config.yaml
normalize_top_k: true
vocab_size: 9953
lr: 0.00346
Below are experts of layer 10 (counted from 0) of a mixture-of-experts language model. Rows are named router (the router's row for the expert), down (a neuron's output weights, with its number) and show model dimensions 0-255. Each number is 128 + 32 x the weight over its row's rms, rounded and kept within 0 to 255. Numbers have three digits each.
Before each expert's rows: a language model's description of what the expert responds to. This comes from a sample of Wikipedia text that the model never trained on.

# expert 9
Infobox field labels. Field names and list dashes opening lines in infobox-style key–value lists, e.g. Motto, Population, Occupation, Preceded by, Coordinates.
router:099139147110147129152104151126181186121139159130083188156118118140230137070129137112154065187130112148086143135102119183113147162156114136141107089163115117113101108143100153114112114114133108068160087113116126146147087071103146110077153120092085091161123082171125113197116098147148102116138147129134130073134145158126119166130105180109154176166159083042153129175103083159079076119128133151100133171051120145126133170188079132081164069160112125135153100144220147075142132137136125064145136150162104132162087139141152181128161174112134127108122166074118124144132094113121109110135171142124185105110155127127132095112136138102087093103112076119197148053127117170067107204116130166197143127137117106127146145066158094173081133102119095152171096132122176072109160153174130
down0:157181178063076158105116097090103075147101144071176131150127126078097124149135167127162129111138120177163124061176088096065154108144107171036115105119161163142116165142136123099108142089163169162126165133102136078085162138113121116125102125099158109097167061135116161093111143108171114132141094140124149154115142105122070165182173169102099081139156116200089126130202116092143160098141158118096124112115100142087087152139118127112128099161106169163132156138130129127150117130112169170147177073075081092060166183113134162100140134125122109153153141102072117195164110103068195113158140110137103151107129116160153104132141122145085122149180175071156085145141128150120144125158121168078124115122135128099121137074143163149138088088148218155127119150161114147126020107196086
down1:195144173155122141106105156124142136132142115132165089152111220162118111151119103144074108092092166093130155109164124177169099108152115162118036149142176142172108090094144149161128155133100083096178144213150103088139189082125131112142143138121096070125154145110183151133108133130110111180113141102166103107171091073126089159127165109169087143082140135125097070144107122126152137224132159114116127110080171127129168097139117112149131159157102166181100115133170142082125138137132150135177184115161151173124184119142128131075144105119083097190140135063123159138046084164106149073116101095138129148120138089122140159187151148093176139105202072134072143199122150164131148110173135114140072115155094104152114178129126165157167098118120086115068170154090158126159152119089143
down2:180141052160188042134155169141100131124115122132140138089121183166095085104163139106152153110152114150090203149123107137109119136101106137159101061089122147138082199166105203143100117096143123118181173090139117147160120183147138055151144115097135103113090151118098109112064062132105149149112121092152151119178092130130125176051142111141102157096112118104140126100203096126080155073086168140161159117193156113084140081116135144155137186144134094127127081097097119102115106180121102139138155165114151090160154082137173129134115074125091133164184181098141164166148143118066138152154087155101150122157090116209180138144096101097097152108089120175169088151117107119156187146138128080107141166143141138160155101068117117095094107121123160115094151120116087111176198128104134

# expert 12
Table country codes. Country codes, country names and player names in pipe-separated sports or results tables, e.g. ENG, ARG, SCO, Netherlands.
router:116076083065170106139100147132150178086113142135074150154144132096137126110177120158131025097135112141109178163102063102057135131138129118115050108171113169158111101124079134125084097112122121108093147176117148119147110100129110108096131066120095080194129107172120108117118121087116199118129106090158118112126117103139100158119132171133125140120162120131110128134070117110132105191185099116149162140112127123074105160154080134177153136162200145170150095140128164107103181121087123119104106119127139101155118121123101136129141137104057159140168054122097103118181149142104115127169174128141160128129167140086093095169109183114117131085140097121187133117159116107099021158145109069148154150103128091128135093170127062190093072193090138079177121104076140070082135104174168
down0:119118119123124132136095145202120062120125213082095135061089115087097114083079109077110124144145135140136110144073203146129167140116161109083130130134081193118095181130108141134123186111119122136101116109125143127055094147100122126185112154111103125107162080117140125105124108090167105156118060159143167132087122119059087105126183150130133115108117120176133163126133139102121092140163153121122105069170057118137126138062144169108095149037113116169165141135100160144157161119193126043133094104153130095124134064131126111142127181157148154108149158071155125114125152195134150127121125157109141021184100121154102165187060095161144126107163211093140129185096137153138155088192123145115147089125120110142147100161122129110111132110101134145143135132116089134209165121115159
down1:165093150215141126171163152136083124172135172160142153109089142137099161157103104104121127158190115089136126079143105099137097118140101087109126112103084153117136114107127108163149126131122133129182157104131131164126113148117140153107142081106087128099161118109124146093117144113103147072130084077142152123127148124084115115091137065075104075117129147133126130157153101205143124170132099162079065081136178127158115150090101152107132127167120131142115198094108155104153131162098198092189116134172130160134112155147081124110061160163167125098074193163108160156075116165140111131103232096122110157113114043119137065133072124178129136124132131098076118076137167118094197128127149101082106130118065169155178086153108126118070188095077126133159061103160208118173125108115089
down2:079121044173120129140162088121147100087172142110107125139118114098109129122110144154072118138122131099153123166074116161211162124103108147124134166136119151116089074120154145118086145096134094153129155118114151087152121092142100081098087134145140137110160121122146174132112127085132233138176095197128057091161143080120166096145142132085123130163151136156126130097108045072109118129149121108132147122104179094166165131134120154122090145099091116097127099143148175132176114142141052148112182161206107003168138094070148139136102137088126133046092139115097111063088125067136082122161155089141108140150153111143111094123099073104089109146117063151160120150137148110109147152151133131107142123085147138158123162087059144089078142100138103111066192129159182133124122123157185

# expert 39
Determiners and quantifiers. Articles and quantifiers opening a noun phrase, especially in math or rule text, e.g. the, a, each, if, any, every.
router:093142025097100053188104198111157164075183188093089146124145145106136139090121185139136075126175162166101144125090092161087144136157119144146098061138127133147103096097097117096120111095142122100160184148087104138121133092129108164109133128183138037142148092188141112172151103049104191135111133096090132087101130173186067153053135144110161097126113115142113112153139100086103105126119125103129150139084105171127137165108119130171142118170138173133124108140154170146109151089115104157140139147140137051123096077140148156107149174098099155124167058080133162175154112136048106138147180157139180109141123096113113122143126152120076060091080104138169149122115114140090065139146117097138100167095127111117138119106119106167110137168099093123125090082121179081103175144162155
down0:117114119099140148112162105155107118142176132167082135139173115132104158155119112155136135151103104121110092149140147155088126111116100185123163126148115114137172153122112103127120109116158092155135100114080124117117110112100173158086110181134133107076147123140082205129122119179109033170035141181118133162110126171109161134108132087148136119099163093061077174094095060115145115060108131094117126141127164142145211120149121169112057102128150150113097163147104166117108168197099131141151108165134127109129098092136174123149142109103091174116091085162087131126173126140113030145145109153117107145145132172080120115132131121127083226039109174155147148163114135159136144150108170116128074127189077092094166179082105109173155117111150184145153121117214197161111156142124078
down1:061142096126137138164191147140179094117073094113105118125114143090215115129094136133106129132093083154129134124075195131100153108109219089100120095119120127166166086144151130154137163148081105098171178154094138176181046131129148186107145078157174117154147104114091164071142116207121124148082160132149159141125138110136126123150099150176110133165144152137145192091098126114112121121087102109156148137063109161206159123096122166141148104124138155169113091087147165078140091076158163091110196112095082140151082112117112094115148101155140114127105140192142146153150147113133162098143047125074138111131085209110128150152164109174121149163195114147154110143128094155105152166099125160153100099056180134115157100126166093058103137152117128077141126105153150153072142150162121
down2:152148128132127156150166091101150088122132107106083145117116128138133116176143105150168131104095068181139154096149108089094126135146136114113166161132176103156113110111078121090091144151155179085091114097123179090161140103117112181093121128100132163183139122119144124124154160104151127110118118183184053113117141075151132115162114094160100078178134156107106153068074171138116148088147099163146173176181130119137086144151132177092113125158169170071093127116153130103114154123166088084090081133134113147124142127070097154071200145161123145117112180132201116141113104088062116104182135133139142149176172106123089157109139087111128130111158106124145094153181176125095232204160187125124113076136086109055037159098195114130086116196097104117114108169091104125153107154120126

# expert 43
Sentence-subject determiners. The, this, these, his, its opening a subject noun phrase, usually at a sentence start or after a comma, as in the film, The standard, this.
router:129126039110115047171127125112173140095179122098076152130150129148160125141129160137149128127120105153139142156097106114085130150139117144177053110161100141152097105073081136121079156118106118117136149164113115139090042115136090123136137154102098078157150148179164100170114114068117162025144151092123127100077142101145080173146111172146190138114161090120123118185098114080111098099127133141129156204076090151111073157146137132126150103174130132115121051079122154097137132064123078112162143078139119114169092088124111177130173143097112151103163107132115118173140108175122086133140139132088137033144159143122115120137049151104105101100124079122136172109121109136148088182139114105163135184110127106128099128091124104158101115226105128154130058120136128088072195110153158
down1:158183098154143086174082135125091104106158082151090188186114092141167070121130142107139150127111123136143142079166128129130115095087118131171116147134083054112106140085116087183140135123087172144091105160149150150091048103107108113158062147066221108133109111104133123155079151083162152061146152079128139147147179113098041095182112108129209141093128110174090188160109133126082146075207144056095110114132088124168107082153113145103127082126132110077141124130118149124123140127143113145084130103155115172170101149122100128139137106079108102112088132136121138149143139144158113109128129150126114127133121105145175106114100128084094119048205126160115147171057148138132129125102192166106146138175151160179058095107115145176147134179148173138091072130109169110136158136135115
down2:072110154094098111174116113126134122131110121122097135082157124180154123126106117105090101164141161170191102053121153120104079082102139086171132086113175124166115213154132171116076132203152134119140161121113145185133123159121145106239106132074168132110158122147133126159126097208107169131110132131134153132080160165146081147189185155153133165147130108169144181143130143126106154070131144083096135151109082157110127162108148118066107117126165095127120124161163114159158089050165190122098159158205145147103086163194107182137166150093115116096062113131162181122110131125138082121092126124152169134171164120075102144120112114178095097100154110162166135185099151150160146130108154133148088165161111121154136140134173100209122110179131156118113103158063131102177123152117152
down3:103111133142115123101109125104095129100078193134079110111128172114170184148144042114153168151157110136164140153126090100172134169119093137134100131093112163112158117173147162134126070115172158106092116146153113119113157144098128085112109069097144121128121147145117125148200092124152147118164145119132140104153070159081160120110124138187106137129089138101138129157139104062101090096132170187141130122184126057104169167115111096061151140143141110110167101195112172169166095109134161103154143154178164115115159153161123126101080089150111153163106177092107093142106111103133109133122153114140158135155160140132134049066105090075108189153140100026080180143128069103067077126144089111166153098104092164155108145166155142114081157101175157120149217174057176161131096135076122

# expert 25
Infinitive to, modals. The word to before verbs or destinations, and modal verbs would, could, must, may, can that come before a bare verb.
router:169150101093178132207101164105141183080168105138119140153110117122167099141129141152147125157224144137128147120130055117141151105137145114130164043169088165114090098087081183115142105115154164189162139115106111109127138100148097112120150093153106112168169153180127096171112127100081124096165138071126106144101118142140158144081082160119182214139144102096103120155087087089078096136121068173144156144093099175086088160104129153132134091152179163148084144160132150156107132066129100105122085120156091118119152128112053159104140169092119191140126123115101153089144110175104091132159136125124155093199164150100124124124162112120099166112139104119147134121160040206080105124157090092154154126095158106080136161145119080184147121166113115191087125040131137125159139112138154
down1:078145106119084094169108122189099110151162173150179141134109114061117149126107127118123097148080110175093120174151156140093150107164099100100178128175118079137088049109120145097159083176111157128121143116116096156144102097143052108160066102166189171122127132139171130124146109115107168113167118136052108110147151130181157084121167108160114143137134132096086082159137168155159149115126071125140148142171137143118096135131147057163041146136076135111161148110169116129125100084152142077128087127179136122170089106121126164176104068071140125118159048110108091162201083069080170161142146163126150139080130096188128114095122152177132136070116156090128106125106087130126141172147131156198127128171117176133133128086191091129107122127147118105131106071178097150111132179184160
down2:148141114185076084071106129162111075164172162152113143158131119133083148074099097139166108124165104160141116109142152136119134143152131126139083172129121191127170116144158152111100175135124118127163133114122131064152097136065108231116138159123119172149105095122161212113144068102115133093181150168071153070105156126140090111168156138141094128107135129100185085176158137096137108076199101108165093186111185198160128106187109084147151151153071089119132118085154106143143110158132140157103120123144121134122147124184129139124078157145154087175144119052171115104084113150126152096118143119126080179128067134125089097150070150049147125067114139080172123170134155184143146138106120148168104141118122188170169121173115172140110173132166094103167116120075131176082107129162129
down3:102131182102091161103137121185101148108125081147132144152151092000144151125125087129115107132131172113123092122140138123203131169154137167163116098163132133078146135118097159169134079185116108053102123165138170146137071157150121066086119112114150144160092134133198167103165138120110170084170066184142122140186153148097143109138140094168109121112143127145105125069149131139132123118194059115183126147122121095138127152174135119125145089070118137151176113144152153153188132159088118129134126150123106105148148108144111122107154114079119186104077100143086169151105138114106129080107093089144096113131136146153099145098120148143156178166138208123119100199148054099119124106050119116121114121200137161139170088105128094149138129061164113091141196098170101131214131155095129

# expert 5
Capitalized names in tables. First capital letter or piece of a name or abbreviation in table cells, such as venues, results and teams (Tacoma, L, KO, CBS).
router:090069082088171124140097138112147159077131138113095124160160095122136153101126174092126125170161089125154196157085090155082188144161070126120095109173110147179097123126060134106098055117112129162147108122087130088164123064078135123124114103190145084176134105193113112133107091070099181114142102167112116036153060162147101168117066121139113129142154131057139159175108152056102106109143115132128165163099120148085129158155054174116150114162172146143104083150152168118129138115112098134109141183112093105159108109119097144096131115113061161159144083094122095129149149173129076163159193163085132091133160099118117135185147118066079121098114097118147155095203127114123103138105133078144159134131122119111151143124125081145107089187082117120149074146090178136122117160146167
down1:121139146076090158090139130174154161159146123167183117120126146056124121124116125176142146155081132192080183091104099128141133076142129176185105153127161124143178110080139129135127138118112069093136132122118152163098085142121096187190124147152144111157143138131074104107056165151151103157087128102091133154161159138103134092124152167170085093123080145116158163133101144051089141101077136127126139182199111102160131159118193085134146070131145151155136163173135072100109169163134122162115082125152124138105159118196180134200146136053178071129115148096115159168124136126055122089115150126143132127154129157125149161152074144126205147054157111045122119112108133151178139132137119183102119166191169128073114103161100131090197170128177109140099106138126154087128126145142140
down2:153155193125053134239099149122124120130149146150079092141144104092127126066155127149133172087154114159112147127177133070114172130186139202114133134146098141096129146115134123170121101108075128155137142101158147165166145162127134142107116142091090136085122142116169071159087141073075138160152132130083103136147131137186080155094149127192098178145094164142108181159104142113098111121191125128107100131201116163143084109098113089111142102101126136132112199103177152131097167125148120098124142039126090111184178104052141113093160093103123175154149134117097112156174160129148142142131160090107145124168141109116100160091114104165160089088145137124146099091142109129101123129150177158141117115075182096157082181087137127127135103151179068141106175129058152026081095127164124
down3:110134080142165082096121140100127144118129058133167143129107099048098119133086138094106129092133130052156099097086131106118148127187166175135114162103155133135116126083172167222107125126110099118096170121083121161104179169155117131149204137115100167141099085099080132104127102118206110169098115116139127155198115157156105154136098174098103103144122118106102102166128147120113147130147178137156112136090175081115073100127116094147103131121120070107168076095173141130144181091124110159191150135099122118140155117141088060119076138085101181123086114165096067116102137170125086091126138078139065138158197147128129080149143071161127080103157145150115143124059086077144158111123108047134142173149170109194113156094128118118185106118146153102109158082115073107098178127100099

# expert 59
Sentence-initial words. First word or piece of a sentence or section after a period or heading, mostly connectives (In, According, Consequently, Thus, Examples).
router:101134092088158097143103132143099173106159180122098149144081053115167151055111132113145080152142100125068175155122080173113145141182144159124069084150142147155119123120070157062171118130121119081165151137082122106123098105147113110120142170153092113154168105162148118124088133092138125091131134156144165061123078127195110151088121191103141140142207162110085101172113113108085075152114084196139145163090122181090137139128091135153140125120160092148092112158146145136135168113126128102138105140107123136092075102165126143123098223098039195172164072083141151157162061136142109091147140077130187111138124120119110119117084101068140110123092104119155194111165080148106126164128122087152130204113138136126090155123105088188163131191089124151143089154107128111140158106159156
down0:162136063127087047088173133055127120095170076134087109121123097137099091114196131114108098126110129134194160100135088136097083190131173104077104134155144089118131143190112161118162093159129131129093158100153138131164152170141121129126162122099122150078071097124066113161127096159149163144150126162088116109152094151059149149113132147134094150122133170164122111159108047176140105201061160142156141169133120162118155108153109127133162136061132148190141107129093119126058132177065186118086189101166096110174151130107137100087186110156151134160091104133107109113160132106137129140147133100115132129128090096194211152128138124182171164107093138124130118096141153131137109076109158110063092053199110132130162090107105123116159123097125196107078178135137141149137085159115107
down1:108194128183129086149155113179104152087126146123092082145132170148162141132100139178121134104146147170120148107101107168105132115137132126159122144152222130169073199072095168156159130130104111106119107125177086142160164153150147105136090150136163152148070119150163147132076118099071123140203129172111101093071144125123159151115109155103121129120105099166137155098108140156131173118158166133156125201141139181192122139094077124114107107124131120161176123140088118116061150121114092101113184177064095081124158020169126113182138116130156124182094120092071120106229108113134131118136130165091147085154143126130116166166183131159143116126182082165167108182138157108147187195123123108108105095090185163122149116091138120098141122166106171137148173123104182157080180129126135
down2:167117139119119091094129085102148154112202106129168196149157166050148084124145132124145135152081052108114132129150144077107150175139150145157064112141134097167154114106131178131058163114103168173114085154156129135076097075083122063087136099141145158122156136159115113146132093106158107162110141091131093169154141077119113133119110114096152113135101133137143090140116142139128100099138150148133115146143180076105103131138135163139109109169133078126096107113138152082121130144137139161116156066128159200244075121126168169147163110085155141133147109124166113155111151113106154177112143144128123109098167118247152136151075105143043096132133116133124226102118168109081154166206171150087150207119092101129099180131149087122108096087095109131137156147122100134142182161091111

# expert 20
Article-opening descriptions. The article "a" and genre or nationality words in Wikipedia opening sentences defining works, such as "is a 2013 American film", drama, album.
router:112099097076118099174126123134137159121168205114099131187118120166137139094138199119166128085151143185101131144098076163125125155140134178151139141136111121179055131122124119121066127102089148143176170141097049096133058122183142140129194102147133138153171076138186109128093107110095139116110122151169091106128142141162114200104106169070155217161160165129096147156132121138100132175167074123101144134062109143106093163144078171102125117132133105118047083124132196126083144120147123109175075097179106081127105062111101155124161133096084132127178127053117154144171156145118118169152157147175142067146145105065106120110121187092058118101080123080153144114121089117107129146122124098162133169120106126093113173084097102104101132170095113119136126087121098129115151125177152
down0:140196091107124102139131144156085089145157104075153088089070151117109076149048103168128152129125064138145163137084129120146100151150100098130082160141142135130047145163140163146131156139160144060082121128116182140158121101118052135090147096103140105145204135057092121099109122113097103137131069181124134124160114107141164145091171109137169180167108089173142167110122107129126131068068090095129102144186149125071128099141055161108115109114195109170147158170109072143141200085084116198146086140159094120127154162118099133126067093163160145128120144169108044126106108114080170096142136199134108161138088097139103167152099138157103104089091129098131129114181142152113129139140176120131163145133177141122097110106118123111139107113095145117139088048117176156135174075132147
down1:146124137070124151106193108120157127136158124105123124155117129105104048198150158110087074160191189138217077083139129033156131130095160091133160122143155134113165115097092169181174063180113157133155134093090130103146107130132162152140101100155169152142099121133120132119100120173161114180108121179128170067197144110187112127103158172107140152168201119093129141110124130171126200062073123108078111171098140180129171093119117144155102087163084105087096135153102078130116143130119071118101075142158100135174172091072175143131163134113133173121094107123165122133106078180092113145097178086143165108103127211119081136129151199137130128116144123118154154077128118164126141187141155100162141142142125132127113150105137128116080115109141108187145152152178134125110169122144125
down2:139127176142139190109152180162180120079105069145183069116132126190147102123141119088181145115133065121109122190111178129131162145106125178116175129108123106182090154149142038106131185120123106127100120128109139124187140152167179147172142121144123148090119065174128120117107091205120150114148173113114176135112107118083149113119175155106160159102123188138116112122146106129141129093135123152148140108113159146060141103144121204098184160114116124132155126156132105155139154096112107158127126090089131109107159085088154112138105144160145179139138103125124140120103158133219074136113093144132079118222109082189110132149138169095093195110143136117100005098176131115117102107115153122164176113125124114191161148163109132098162172183097170150158119135146052108163106115131174

# expert 17
Spaces, numerals, suffixes. Spaces and digits right after a name in compound titles and codes, plus Roman numerals and subscripts (Radio 24, Site 41, II, _{).
router:148153047058158142115130127115136163108139167107087131156202106109113151091149105105134104126133110106072141154097159109151139149144121152176114113212096165161126129119080167107091092073132114165140112166109122104148068065103101111095168137179137119192183132178140089162146159120072189143124134163155115090111088149175091151098064184111130129107121149126149114150113113127088103185129124126159164183131109194130071146107126178125142095161158162170079065095125149130123142119133100154125129131149142122151068068104121151104136122140138170161128142056109107226148153119082145144146173148091139087171154055112036135111120128113069158077075098120140136108125164132104093164159134113177132132082135068080121156076084106163097113163100121126155080106122128094113124129131165
down1:114130132139099136162134123083139170114103082075123101128140159062129154147156137133130171129175117132086138172106150153156153037116095147158143109141116197166115107120137123120149146129096144104081134123128209123148094135128108083126138131127175193136112152166182116098094131084136120128109103135132098158112171114111149120155114130207212137154170121164133118166124133061159079061156189101075113112133098159174145104084163180104165151085146107119172124139119118107135108143156107089142120156170124177214149126091166106154101105117031173144162122152140166103103116110165073150130107095115143107156126183119106148109162127080139075126089130123091103107060134095126168178140176191212071136123179153174160136190165159172151114148109138085122095094153073125108100175138141
down2:145157102156115141173179158162154096149178111186095144150099108178105152130147122106106078147130092127111180109117146115129111100127099093132146107151129151146141121127107111129106140131108130137138158096178121156169118174112058180085163126162159177163165109198126118158138153056145077113161159131146139129119071146136135167137157100176130088145084133120116169107141142182093111170195175157108147085177120159150144167141174079102096123176101112139134096119119183073128108114131095146168128179139112182131139158153084123112112099119205080100086182194147194135056156156145132122120182154158113102170138114146069093137137121081095157153123052207127182166090110058184118103113129101072137171096132139090136066127094141145076160137152104132153167083072119151160129072143118
down3:125145091136113163095088108170117030133090111160120129144110113103143099140141144146081168117083180148118127180109155133114158158141209094121160102135147089149108140119140142138061107134169076135085110152103080167064151165126118213132175078161121130127141129045106115120148120144155101175126094164062156157142133151116173202079118116156117149162061151165177108158098158105084143099138151148096155093130154158094111128174171097092115143143102107195133153092090100082108133092111170090113150185076147179141156169164092092182133112104101102114104122105153083179104102182150133165132134084113131165076136091146139135148121170131059199089065137069120084082098096156144150138097132078149179150106131089161118153088148145153143132111136132126179179103105126129134151148095146

# expert 33
Table cell separators. Pipes, blank cells and spaces between numeric cells in wiki tables of results, votes and coordinates, e.g. 575 | |.
router:111134058051160128170149112114120163125166181116083116144129131106131132110125155110155132091181089143137157164104137139099180141154069122146092119123119165127126131119124133120082107110130120076143160151119107121107091140174106120060133118133117144142145124174164117137103122097117135095167152104132102082132150114221092157129131147098121149105155147076128145156116092109069034084104142206153140178121095133144084162188093146129101109124232159171128045139146192109157129072120145117138124135143054099119129108130109128121163190114127146148131105118110116168199125111126104110133153173113163133169144123087126119172047177117066097103071034162153134087155124121130108195129139119159171145094147101116129152141088139175123094228089076123067116111125148148135123111160114
down0:122160148175056124173123148097125056184107140131139083152120091153068153132161140040088099101132143147131143111149102043133164202148135131125111111135142170169167066074145183057065147144128144114148180100130171142074085160122063128156155090151091146112123133131104152078049150135136089092151112107153102130168148128172100101102140144143100127165173125119103129095173115139126134167080144086138106090148127143159091124107150106088147137117164110114137137104040099165115227145181121086105113106136054133122137108128210160173129107123166111109098187168179144108104100135163062139129201154152118134116060129129125108124145118091132123153155126157083088147167071153152133141073130131121150126087141122180117146141119120142140098092100093108090090134084116147142139138150128
down1:147176170154087090161181078182118113121071123127075153136193171146161133116142097112097071060126150107152146115132139147097117163132094150148199188148135146183101185137151194133110073114101166189122098109153143141099156074113174120141134167109160167098158104112154130149108133112122116067152091124099148111129136100163140133142080098120100044121162109136147123136158082101104135074151096121120109186149132141164159093135190179133083170104146163129163098107134123147172127208108121131080106103150155105098128155134138147095170144104132073162136168114129130164151087140148110096135158120118161146108109131065128150164097061148149107178115101173127168076208160086148129156199149185119094180140133144080125132196105091086135152155159089140126067165120076141067102101106133
down2:154186153148123069128080121147137121119125130152140130106145122146184139162153110124086149184104170099094100113123123117102179081135153137204090119141165120205177114161129148134182174138092102129072118147065116166116182113161130131214170161092091156113093074134111108116171079144147111154107080160142166138128112110067137134160116125134114115109100130133177123129151146129124151141117112151117187112128145112145141113185114153147143101106153205096139133098135107129030139118109176056149105112081156104152090136147112133166076135175065151140121147111167207104108115159093133129121074131182182151134068121107171121119147101150133117057102093084159117112118103118182077148117103125139164194084128157118164115117117201140124064123141179086115210127106131061071127143144095

# expert 49
Role and purpose prepositions. Prepositions after verbs of working, becoming or using, such as worked for, goal for the club, converted into, as well as, basis of.
router:135148118083132054183129118089110137119089164134100168143128113125188149123129150129169136142168115142112186164179099155094182136158098149116109092175101175168103087083124177107105131101102120142158124152135082092127133131113108116084152062177089143155189116178145121120137137135085151133187121076145115093118112094140151120081100136105171121130129119082111088154089086094094108112172135153146119160091114138134135186119119132147124125167133121160081133162197142136111154080119114104128098072148104082168106099112128136078116118118142188184162118088095121106149076158147084110168175179183135112201117097089061088128141163134100126086096095090133179095142094172154066165178078137167177099093191093066122164068134126146128110186133069123176071099066133141165172099114142
down1:154121119127159111124182167176114149165160117121139158139163088171090159095146120110193149093129124152130196128174148144081173129134196146126109087100161153103143177125082115154144160089155112158057128140130198105105162133118176165123164181176117094101126120146090141124141105133139113122134138154113142167095145131103156089134157056153177080140147127124091171135148101181093133133163148134087091122156131169119119133210096155135169130169135133098047096103137149087104125102163157193116204118091118151140138118136120104139105138038141081131151143145141193126121127109128099149143099113109192121172091141106134073181039138096073147076163120166187169133086140078168133103089068179142178180154119192107104129086137090148168104113114144160081134123150130143139095064153118
down2:174124112197140140125120194114159135162112126113185143112135194078101142107143075086188148108185112159108108155098156069059117106139128155138171078170127199112134106170074116140122192096149097155111076091138199146098175061094138121111147146104103156125133186108155103095128134159133119116118074120153130152156149152152099144082132102165135086128074131098146108138113137112132144147082126140113142143117145145080133143131181140093173107112088223096151168082126161188194154105165166114121144159082152183164171135131091117124139186174136084138191086101168176167154112135093095123097155120147109160164165111125150105119087074151124119134172105099106046176078125113122075119145125147114171157158104116166161133134170123156104163140067077125144090157102087083121134089104132
down3:088148118154116100135176065137230090122113181162148112110100158154131125139092109136175134088110118120145102110101154126207139150123167161138248148145165105133115152167114133081124106133109123141145089134191093102176105119105105117142070170147125086166131087107094096107101086137091113112099142072141142161104128161142167117064076137099071143093101089146133115106173122089133084104112107117174195133130125129107112094170112157174138190170125151151158173117135134140166114084147097117128171123106159148118110144111186131107161138143150146106109105133094171146148110104131162140081132187111087103105128126150162060177129110149142107121094157101065181067134208145137165090105050104128136123137155165121072061127099133117122094144154138105043198114107140177176139105149165

# expert 3
Personal first names. Given names or their first piece or initial at the start of a person's name in lists, credits and tables, e.g. Chris, Robert, Ed(win).
router:138115081076158106137120164103154150081133123138103172158165147154109123096178128147170056128164085169132163195099050159096136153122106126138051124154107112142099134103095149105117125098133103097153124174118125108164118124189031108091173129162094118176097105155092071103044134115134148133114188148180147120127127164172144116116126142157095104153138111120069148126090091116113133147109112128138155145049107145057127151174081152116158115226204114154080089140109142112069197130091099141082088125137134132187150159149104167103134137101135168161177087131117086133164108156075102106131128113136147107084156090109127105156097139070111076127095125124114169100144134149112079141137105098141139133120117086094082155149145080133061111157086146109147143063115180097109161077146152
down0:116157154153134128147194137117108145120111112120101154063144148146142114212108121071125127165116124165099177105189095111114183087182050116128128124121104101145153071105128091073153108127114100151090074095110208079130148070096102112165130129056120132134147134117135132139175116102112173121109054078082141120102151113164112117176182151107092133165120118090193164150187152095120167174120148128130116103175192089113152143155136063117111098076127163161115155188209128151140116119065154128160143186122136106182102131125154153165109119083144104078093071123145127106175161137189124133161127171158139102174110120191173159106076145058151133158143087143133119142133134071082193132127092130145152098094143144112124173132100156159125107124190141112126132090101135169098115158095131
down1:160107081158122110121111105175144092174076096120159068130141142151125136163093126148149136183135134109146092116171088069116132143131117149101118098178109143156132149162087119097116089123121105115116169170123173088089056164063120198064118159101097070169111109100199112153145114074099189123178143069138146150167065159126115082169145142098082159133152125146167165191127060138113098200151133128152129124129064132148144109110126053148107129081105116169123129129133137127124118147162130173162117094135072128164116166206133085148095130126143118145150144155099139092110097153175107189159166111195127147152111147071085117122143161070059110086133105124131101089173110096126124134155112181102141103054129155141125096142068068105105120092135185157146105170092126147125108146097188
down2:115144164177049168183136190120185108092172158187166129147174149136110114094120137169104115088146134088140172132109103112138101151124104187133113115086081104132143106157164142104146114159137109133155136085186141161086103143136151094131089065067064161144104123111118071105111113138133100145101085170091119145142117071171145153104119083094155119125124070122123138104155074097105176206100140154114079108131140126129106098058131160067137127118105185106086179071115174142115080171157052127141129142176142110088137076115085145166124163124111179100154149187102118172150152144104088106122165139121085096165137098107175116136061114145169092126154120144093147152063111142079185116110125183145174168133170110104139185130087107189127143090117122118164103102071126096142144075115096

# expert 31
Quantity words, one of. Counting and quantity words such as one, some, many, portion, version, range, especially one after a comma splitting a set, as in one of which.
router:123125105109127095150136166112129210104122200143110098160110101124162214109200162132116111096135116154107155145078121114115143132150155182179051054148130156142147090113110176110087073124075099157144142106142139151125070098184148109141092079176070128144127141125144081129089099140067141100131176086187060100115140153193080159114123146115133155152171140088107189083107096116070075144150084168113166184115127125086116129152099123096144077143146092131108108144148160093090233099138145109150142099178127117134108037137119155070151158081076146148135091117089129140167063144130118135114172107124150090185147095159130127155082142130101080137128137089136124096167125098116080180143091124133138169086141101147117151131109131147132107146132170160128065115091120093116126111128111
down0:158183124150051084123148156112173051144154148147094151114136170173103111122150172127143113117157121159096142117139094143135116126091117154110103176094051117124067120121150111156000162145169112093139143117148107087093134139145113165135163158097149138184117122090150118116116119065118151149139172174121076160131114135075163122104092050107126066101057142194161130185166095118136116113134158132125129120171147122129122116140127127156152153148113196131172094231153088114140151180101037140153139134084165128131091125115134192158092166149139117068129139038094085145134156110087127134166119151156147148159132086104181106086090090101119158122127096132088177122108135174113153106123153183142135154185083153150158142108139129090141177126121142083126104170124122139107152076129129
down1:135101122097074087159119134188107112168121098108149110182104111073124141174086124142126160118129117083145149109200159078088152139189079137143101098098135106091118141142141098105080122106133128141154132202149183110105154169137082179096163102142157162098101093118178114134105123115186153103128132099079066133109102129122175138141114164198132115152092130117162092197154205162135136145140084083145114103119150093139142103154148101154082171178081139105112143140163180130156121112132165166157139130175138137104076063187113064122111126209115132132122056176139141154148095144159148116228069123116158143129122143139136127076126126082118093158133092129188150122129196167116081142133161166111112097088121106108181123128130126165138133160161079072112096117131069205151157176127104
down2:089124101143101072161080133174159132128182127114117094128184076102135168126115180070161130143165136160120134079166106105128146130089142090106141117088135136133174064147158132145135187122096141130132110169094114118163097146124103217165158127173123054111090127118103081131091109149088106098156151225131093079167116145099149127146122166159127149153125176119121130141144169096116117087092178104169115154152120148156186138153153173107137116134117166141147154127199088105154124084083093116089132089113152068162115134147116129140184180078197051121118146117119129148087099119158140134114171091126127123181118124097105092110140153099130141127127147135135093108147069168109083210169101128158148177031101101102081139168142138120127125146147192164166130105140201103135070206115159